Weights of a small mixture-of-experts language model, trained from scratch on English Wikipedia: a shared expert of 192 neurons, 4969 steps.
Below are experts of layer 7 (counted from 0) of a mixture-of-experts language model. Rows are named router (the router's row for the expert), gate (a neuron's input weights, with its number), up (a neuron's input weights, with its number) and show model dimensions 0-191. Each number is 500 + 25 x the weight over its row's rms, rounded and kept within 0 to 999. Numbers have three digits each.
After each expert's rows: "gets" lists some tokens that make up at least twice as much of what it gets as of all text. This comes from a sample of Wikipedia text that the model never trained on. Tokens count by the router's weight.

# expert 7
router:456513532511509497512519524500496516491519468502483461499474545517551498509546495575477512458522468506487462497501457502498504473485487496499443533528493515470574475515492497484509542500518532499545527458503544502496535501503476494522487503519506523478501513506513489494576480492455492502460493543511461491512503501506472473520517525485483524469501515496483480463516457490492512490552483544473515507487473488475468504505466479517496489496513494523544538500481483518502492504502497495539486482479517501500530500563455488486520532487474509527490474491453438515487522473517540505
gate0:496494542465496501476522543511493474493515445500530486474535468512509545501520559546502538556493480506525460509505503455498531488475550490472506518472525486467499473519472491510512486502504486508525545479494483513498500507511482494480491459511490566526512509496486488519470462506496448505552440518551483499485505495481518506503522496532510489552496519487541493490496521514472507482499498524484480503514484502521534493435491506509469474482539519506465513540497480516489487488507462532490470507454515470447527483523471544492506519479467547498508479486445502476510491533490474517
up0:504499521482533496504523528548462559510480539572493514481502504492507457497510528531473479493504570528545514516517458498486447520542504499510506468458456508534534529468510496498514473542499523493507505524533512500429526507545524460483518501461505466523500534520519522485490521508513472501494490487496506525523491482481452464516504503535515508510466523519503491500475474497510523531538498484503479489507515461492507503514500459461533539509517515499482499482472489473544483522500546470534482474500479484463493534501514524510474481525513474539494468537477527521480532524503471498
gate1:478486548456480506514483505505488471486495512461470527533481462474528496532516489516494528482508481518464501537563514487514491494489493458484496492468502481467538485460531487522544493481489515509472511469489519485477480474467451491524486487528472540459501512509473498482487475499487497520497552519493517473509521497466477494520527487526526532492470524516461500483500498519502459511507481520468521496527525527544452526522511472485527511489487424513495569517498417519517533515518470475523528501492501528486484516482518521491484506478517507509485533522530526524457511513512559539
up1:529504473492501518459524503450519492475506468520501512508504497480471504438523549478525465527503520461505507502440492523501481506496465526515499499471548496498488493533508462458483491462521515491507487555511518492508488513501549485506477498506506495566495480495511528489500529470524532487492460535497497520476477474486477511439513503507479471471518521496512502521515532552489491523492524484529509470525484469551567507472516543538481478496484556517489454523493512504482494519471504522464490500492494495514515470464537511510546466490520545525552466489489501515506516545470483487
gate2:522501554532496513523511517495525506495466489489501523524536521471504492483466501527496513471499469502501497508530517518533551531512539527493438486453515511489454517488540489478501477501535528575514523491482523503479520487503479496481498501511508486518477524515472505476477471518525503532475496519483504520447502488519488510502500528521517548481498503482530489500476487512547471530516493496489492475504485493501474538484494498489466496549436492497510548496510518492496478517524493529446577523506504529500513520513483532479458459516476521495494568515468492453468453551499518542
up2:466504495513463494571463513486450505509525517488492532496551480522451488506532511517494508514510521486519546533485458491483486471540477507561496503530481486533517536504504456498432479507543450499472510513519517544509488474503538530476494461535514481489484499483520496535466493463495522486475509496461504459516505500505486481504502476511524474545494495518485525500571490482493496537505483529507562488540535484502495539503461510490468484523493477494484487508511503523515499497507470529471461481525476446469461483503501501507482490519523536553506476511516481502487477507488469488
gets: "–", ", ", "0", "015", "020", "010"

# expert 6
router:521521481509447510515555550535499550535534474469520547502497470479548529494504507477516495510515486534495548453551537498555514516457460463491533506492482514476517490518502528466477535545479483524521521482473493463525510515491484518492492488543466493498519462534510488526539505519482466535507521496512521479512534496516504512521521518531501468481508513474485505543496482500544470528507512512550543483512481522521512525442444480473529492459486497510541514540464489513527502473499512482508494501512494490512461533489501513509501523500502498485511480508553539496493485510495489471
gate0:524467502549519552520554493532449493499479485529505460485505499502524511477498486474472481471495545474481510488460434469509492500508500525520500561461496488482517491493504502519474494497485541495541502548491495477506522525467469511548522496492549497527515519477469521521449512483478553516526479488486470525497501472512488486520529475476515486508502511523507478493459481462512493512530517493482512503461505501519443501474462455475491493462504493492484494513524488571471539520491516520465471460508517458495467515497525535483521549490515493510548478505525520519518481493505467478
up0:474557531517519569530464526498446530503496450505491530506497507536501511451538488433511486522526531470518509499476518482474521506493510491536466486488491497533482536493517496490511488468507543513561505506475529468527545502507501492497522487518484485514521536498476486506481476500474494480515480474462489538545467501514462461456478481468511507478534490508501503493454491507470476542490481500501529512506470510522485497524522527493516497514475504492531507490500539473520513475507530493512529542522480480491479455484488495523492538506447491488488461484462494491475469542490458561
gate1:521469496494506524458508529521524511504531502486531512462467485517527511481471514592527494473481502499485484506544497501496504530500502482491455494509461516487538506520515475513498525480494469523450479501539500459423517517541505513491471511465493492516498501509523560476572515525473512481491481460503488507532502477489503509527477501457484487504509522551438457490509512499477494484501514521483492526476517486481515497513551469486468487479504509478491490510496504494503464468502506477508441495452535504516455537476463514452483482508552489498480515484518504538493536484498494476
up1:477467522518532486426525530494518475554533486521463536511481502512520522492497521524483506457512463503475493490506488501480565455528486546461528501532535547455468489486503487503492525523491490479476476490495513502492517455542488496485502485518523524474507529480512509525516491567484491534565546480534495482529517456527458523463450487457469457536468516475521504484455485488517512467516483506489515506486499501530534493485517484480508480490522507503522531502507514473468512485515533498495468503520469482512466473543514493488505485497527469484483539502509514513476489536479505500
gate2:503503475506458477527546492517504541468501516487480560483540440537519500498501513506517553517516512492493521518552494564505474504457508541525510535479481529493479550475533505484529509510503533526546531494492492464496523490518463491496458509487452490495497503522496499519504487474523482524495483530516517513483440537490522518510539471543445497501503456492493495528464532479525525479477492504519461470514530522534526470502492492518511414503514496516495546472494519497501513515487497453524503543483498484489508529517504504490472498499537534514503501463513518537508518490469489489
up2:491497484511482478525522504502499531530504539486546530467534481507468495463463501496514517523547468517509480509535501577515495505481494481491519508512472527525500470456448496485579497535478508519524496477475491460464487480510472485510479514486488527499482490548478491487493477499498501498482479535496500471509467526503532492496538524559500486490498435480514497480445488480530515493484494510512502477516515536489494477481520495494493460520494513506482545467500509516458474504499490449557480574490525482477499510541483534512476506490487565485487516504502462510512473465514470500
gets: " in", " and", " to", " of", " for", " in the"

# expert 11
router:518532481494516490502498492495478481483524494489467490497543553534480475485494487501535503546505522499492543473524478480489537522546493482532529474546544462483482488511471508495544494453515511510480523492472505529544462515505505514517517494535537533490482484477484489498474496505466468511518490481472463541475478482474483475497507491503508530495497491500501485505490506494518522459493456469506545480517528509518529412484516460513460501507439500498508536461506479488534500472509532491468502456484499525457440503505516468516497490516493523504544553520507496483539542530503458481
gate0:505545493522552505515464522504464536498507467488521502518515531516517516529515492496495522514525509546446547481536505528498496472518498509492512504506465528466499507509475501479532486500502517491543497500517511454514503542470498512514519509507525463515476527471492507478489489485523531501536559454511502495453506501490494514500521536520469496499450489507526475520512502516481499502464565477504489480507507538511516507519473504535541471504446490463543520454501488517544479481531508536510516511516491513472565498539505451512540523457480450508495534486539513514560516472485491484
up0:537533491486529534498454509492535498486489499479507507484473518548495479540526549510500544509503496474489498470478491527556492511500497482508474491519499499449527524531508529503516536507494511460535556498487512485494492513481459492489497500481497501472518476458495543487481486496494496514533468530516518500524492492478482549477512486519497490528486505528506539505502463491479474540552496448473498524505479514531485590512500486489510480472483492543537500459477525493477518475472467500495463512548474540471547469492465482474462473487500508466489508507516474541518499528529446524
gate1:516472482470461486484506478542552474548559489543476490532567500472477485472496478519497471472518552535501493471473454485490505487475513503498450494494482483475472526518506454507487489470487538484456470500485522502535465552512500540520507502474513527491490467515466499441497473506484509492495493506502466512525485490493480485494472519492494487524529504497515480485508490519559489443523509491504523464530532494475506468537462465487482484466473515477500499501485503519505494566481532475495514497539538505515442491482496514531492520494455475499518530529489458504495527503502488510
up1:529482491514479510512506497553554470526548476546478451504547548476497476504500470536523485458524529540508534484479463514501511485545523521498493500509470513465490503465490450477528497523548537519479495476489490472541481522488503528534520510504524504494472505530459516468485501510488503461494490504522454501504487475482493466494524545485497487542544530489524506484489472508505496460512538484484485475517533478484521486488449460455470546472533485495488477489495484529480533547462538494461519525480508527489479547495516516509482492498476492518496524527491479516503515489541529512
gate2:476502506502509522510496473537469496512498496521499477513441492520505499492497472530517496457501529532510488520508501490449442496523509506517478548530517509472495498480501485487508486486455523521491517492527527506510516509534536529519490471493533483520551533481502509472510493480490501502559490515531469519520503507446494497454497506494518499495549515462483513512530470494538526475478471535527462494471561522486493490533505485473476484539520549516514502502559492520504499459511491480476489552504484483493531521471464455470519508482565469535505504469518476485514547439539501473
up2:529537495484512529516451522535471499496475531533472495540474534549505488450516521498483511476488512482486501533543504476500513487512519480523476485488485568452465527481500489492504523492464498536486498500494526525515506527501527472547511519485496465512494521514451473501481530482533526526518518476467495509510492500426514509495501522484491496514531523508455512483560500450496516460528533527558513528497543486485453494506463459523485505513523512532529494479490470494525477484541486519487533561480495498481505467501480467481498500514521504532490478446491499493494486515506465476
gets: " | ", " (", " |", "; ", " ", ") | "

# expert 3
router:469534500491481488503523548494513491512525500523508499492499471482501512509545459506488521503502488510534520551492511466509494531488517541471507479512505540487542436458454514490496542507478515524467493471484534501486485503531524494522487490544478515490519494501475471503497480490453533464509488527519497527521454469520520466504497542541532520486497486562493459451494500504535506449520510502469479519550507507504523487531485478515518476478503499533458512490461522460515533512483532475526547490485539487478447483475529492514540436506506473505497499497525466493456476484490488525
gate0:489513518466531495487482471485505511491543500525509514484489517497470436501478484503489479483502453529492529514491499513530485471488511486502499468512464492534449519457536534487530500474506503419481510509456485513517519499508490477466498486544478484537510491497512504517497504496486455478506505438521461528490496427525489489467509466496492522508520480456469510533544543509513540537483515479498479500519508522495536488427515511473506503504526562453530519473503447504514480466484485487494476473464486485474475532506508497510508500511463466504498517487488450499499517461513511528
up0:497500524488477499555484484448519514487462518499518489507537493474554456568509502491508502530475518477472502506470504493537527500480548512503495470575472531465505521522449536455480485458487492505517512500474485498490507475511562521488481530552464473497518539480489496526533487498523495462495535484535461551540491490515478500507484488504487541500487488506505458473506491505474496511476490497516534478471500527523523559517463508497513461471496503498487544538482479482479469491496463523508470499476485516484529479514492501519499494492555510528531472504484509487518496462485500462
gate1:488484517503463500480515497528472527515468520471497500427486452474504487434535501508492548486506493514461546510495479472522498504451469539478518508475488554481486499487461516496500489507491456508500542485521526502490512518531485486490494521536488458510522445545476514533461498495501493493503534480505493505475469543554489508510524538501493470529491469497513500509489479501465500493472492497472515505523491521491522513491474500519478447552510527488507523461515557457479459511537509505510532480509523544506526538490456492480498438498483509486491523459479540474505494483483483487
up1:460533468502521503506484518459502468460521510495485520551514537493496527552475517503504482489518530498545489469503515509475491462529506461472458489518526454496509491512509538528519539499511505512482477537479495485482487494509493490513528519482558538476461540490517500470591497524526515511479462507483511530547483496472509508476462459521486516508479519520487485479484505454502534484564490502496502500509507440520513491522530502475518515449517476511529469527457468517533531508482484492491513529493479485490459453469534503498466512504510493510493505541492483537517516539522504507
gate2:497503465503495511490521506517478519505491513496446496518481452509425525499458533488522504493511491473467472514533470519539499510496487530519468519516543500537480494479506508494474495518506480513492516470509501481524498460564533514504443493523506518480505503527482480515525519517483493459496485470519494494495472447487504493555539555483483473526485511506524518478468494517512475461533485510476475544516443491487459534471503476483495486533468493491507491447506482475506447457492506524490484500492481468500432504494541517486527487504485449497543500531508546513484483524474513538
up2:504521469552519510502491512501480506477468498513469509536486479508482524476439479498489505487531480469526484535503479489555551515496527494489514499505528498486457479504528543480460475481490475542494518472472491490531484492505520503503492487552495529485505480572505455516540491510521492442517475465509483484517473500482509495463551520469495487544521515498511487508476519547536477464510487532491485523516464501498488527488493464485521516505430485489481469489553474494519498489481517554468495520488508480495466526488532482488496514491497447504523522539483542505505531474483503564
gets: "\n", "\n\n", "1", "2", "| ", "|"

# expert 2
router:486508454533431505492537521524550488509493493487451493501510491478515508479512526511491505508492538519479511476492544542504505500482505502508462514470539545467531494526499570539508491526520519476512519487483521489475494521485510470526553549510481485538514495488467540570478489500501513496476488531469471478498479502526526499509463521528456497508490516517527517536480496477523506440505447507512473479524486527507534527515494501451523515486496498486494519541485493528467503519457498506495508511493560487512518534545491464495508489518501489533490491540451487473496511485477464536
gate0:569502494467458470488523476489503498480485474478513449473486512504488515533522548516477511511541511530474510503533506489491465496485451462497503494456522465500521465487508521496492499492532458510469521502453495533532489469528498473489520481494490493490501493549523514507495530538514501529523509502480531485515501471517518537518497528505530502475505516506503493556510484503506539442536521518456543492493484517474506438554478484502546459473488505496555522531481481534438478495521535523495515498517487494514504519497509459483491549517486496484485521509523489529489461504498465448
up0:548504501469473536492513506468505457525477489469509516463534510488505514508556534510544517578470502511510448505506522506478453498453510490459517519517483503503510511475511476490508504522535510484471509502495489489515486489500492470519474499504468522496510514512521523503515524487500510508491520470490498517486509502497510538482474551506493503515523506472475470540489474525514510452515518515470529479480470511536530494516475503507474559473522497485448490460499459472510535468476503496505513470493511501477526545456561447459530512524549448523463509526509496488553528478520499538
gate1:469532482509485490531508516498519488519494499500445524504511503512454490530521502551496533486464508489469448472511524515503495523550515494489527505464504507481518433504518525543494514504474540494509502486511512507512485474500499534527509547505469514480511509487506531509452535490489515480457515534510505516518464522471511476509495523507499463501515489536500482522511500491527502451496552493507522447519469515508524496496470519505501489491539442507517501531498419534523543480456490487483537508471528460520498525511499476497441484476474481531516513543488513435480555480509510494
up1:495528519495507518524498492509465486493478517500498443526531459526486491520509480476491486504505507512467474544488492511481495517546518469521538486515485507494527501431499494514487485529467512516514478555510507507497511479506491492463490492513511507465484526518479492486537464486502515517467527469517508490511501523510479496519526520489539518564486486436488473479540513475474482504513522529491509508473511481524504497477510489534501457472479529458523492513457547487525440462507505529530486484515523523501548439509496552491527498476501552525506488473525552550492485563464517526
gate2:544443478508508492467533517497488496516566514415465512489526495511476509502497471521524491468541481556505490495487533521467520498502504515519527485532497504496470498464462525500516498450501481515503478500500490495520522520485498465507479505488516486498531487496499529471513455489488507515521508532500525501489514505481501480483456482510468489493481511507486521461506492460498464489519461526544525478490535561497477533478500456519502518507454510528519471526475505494474485544440509517514532492525516474474488490527534487567456488506496453520476527500490464514519530528477444520
up2:476526486470518510456536479510504474484471507533500525514465488507493485514496502475476502520501490432485492498516493448529514486496465492485446522481487470505455511537472460450516487509521501453490508497480516550530523444507491541501483478551518525511481479502492490489459515504485472517541487486458499500489511499469442472488469497467508506511530521525557518529509508506545508482490527517498445465554493483540508463523478540526501498509495512467500497527505492518494506460501502479521508503537499478514503503486484487490541511496535521462568511468462511521446475481510527497
gets: ".", ",", "s", ").", "s.", " that"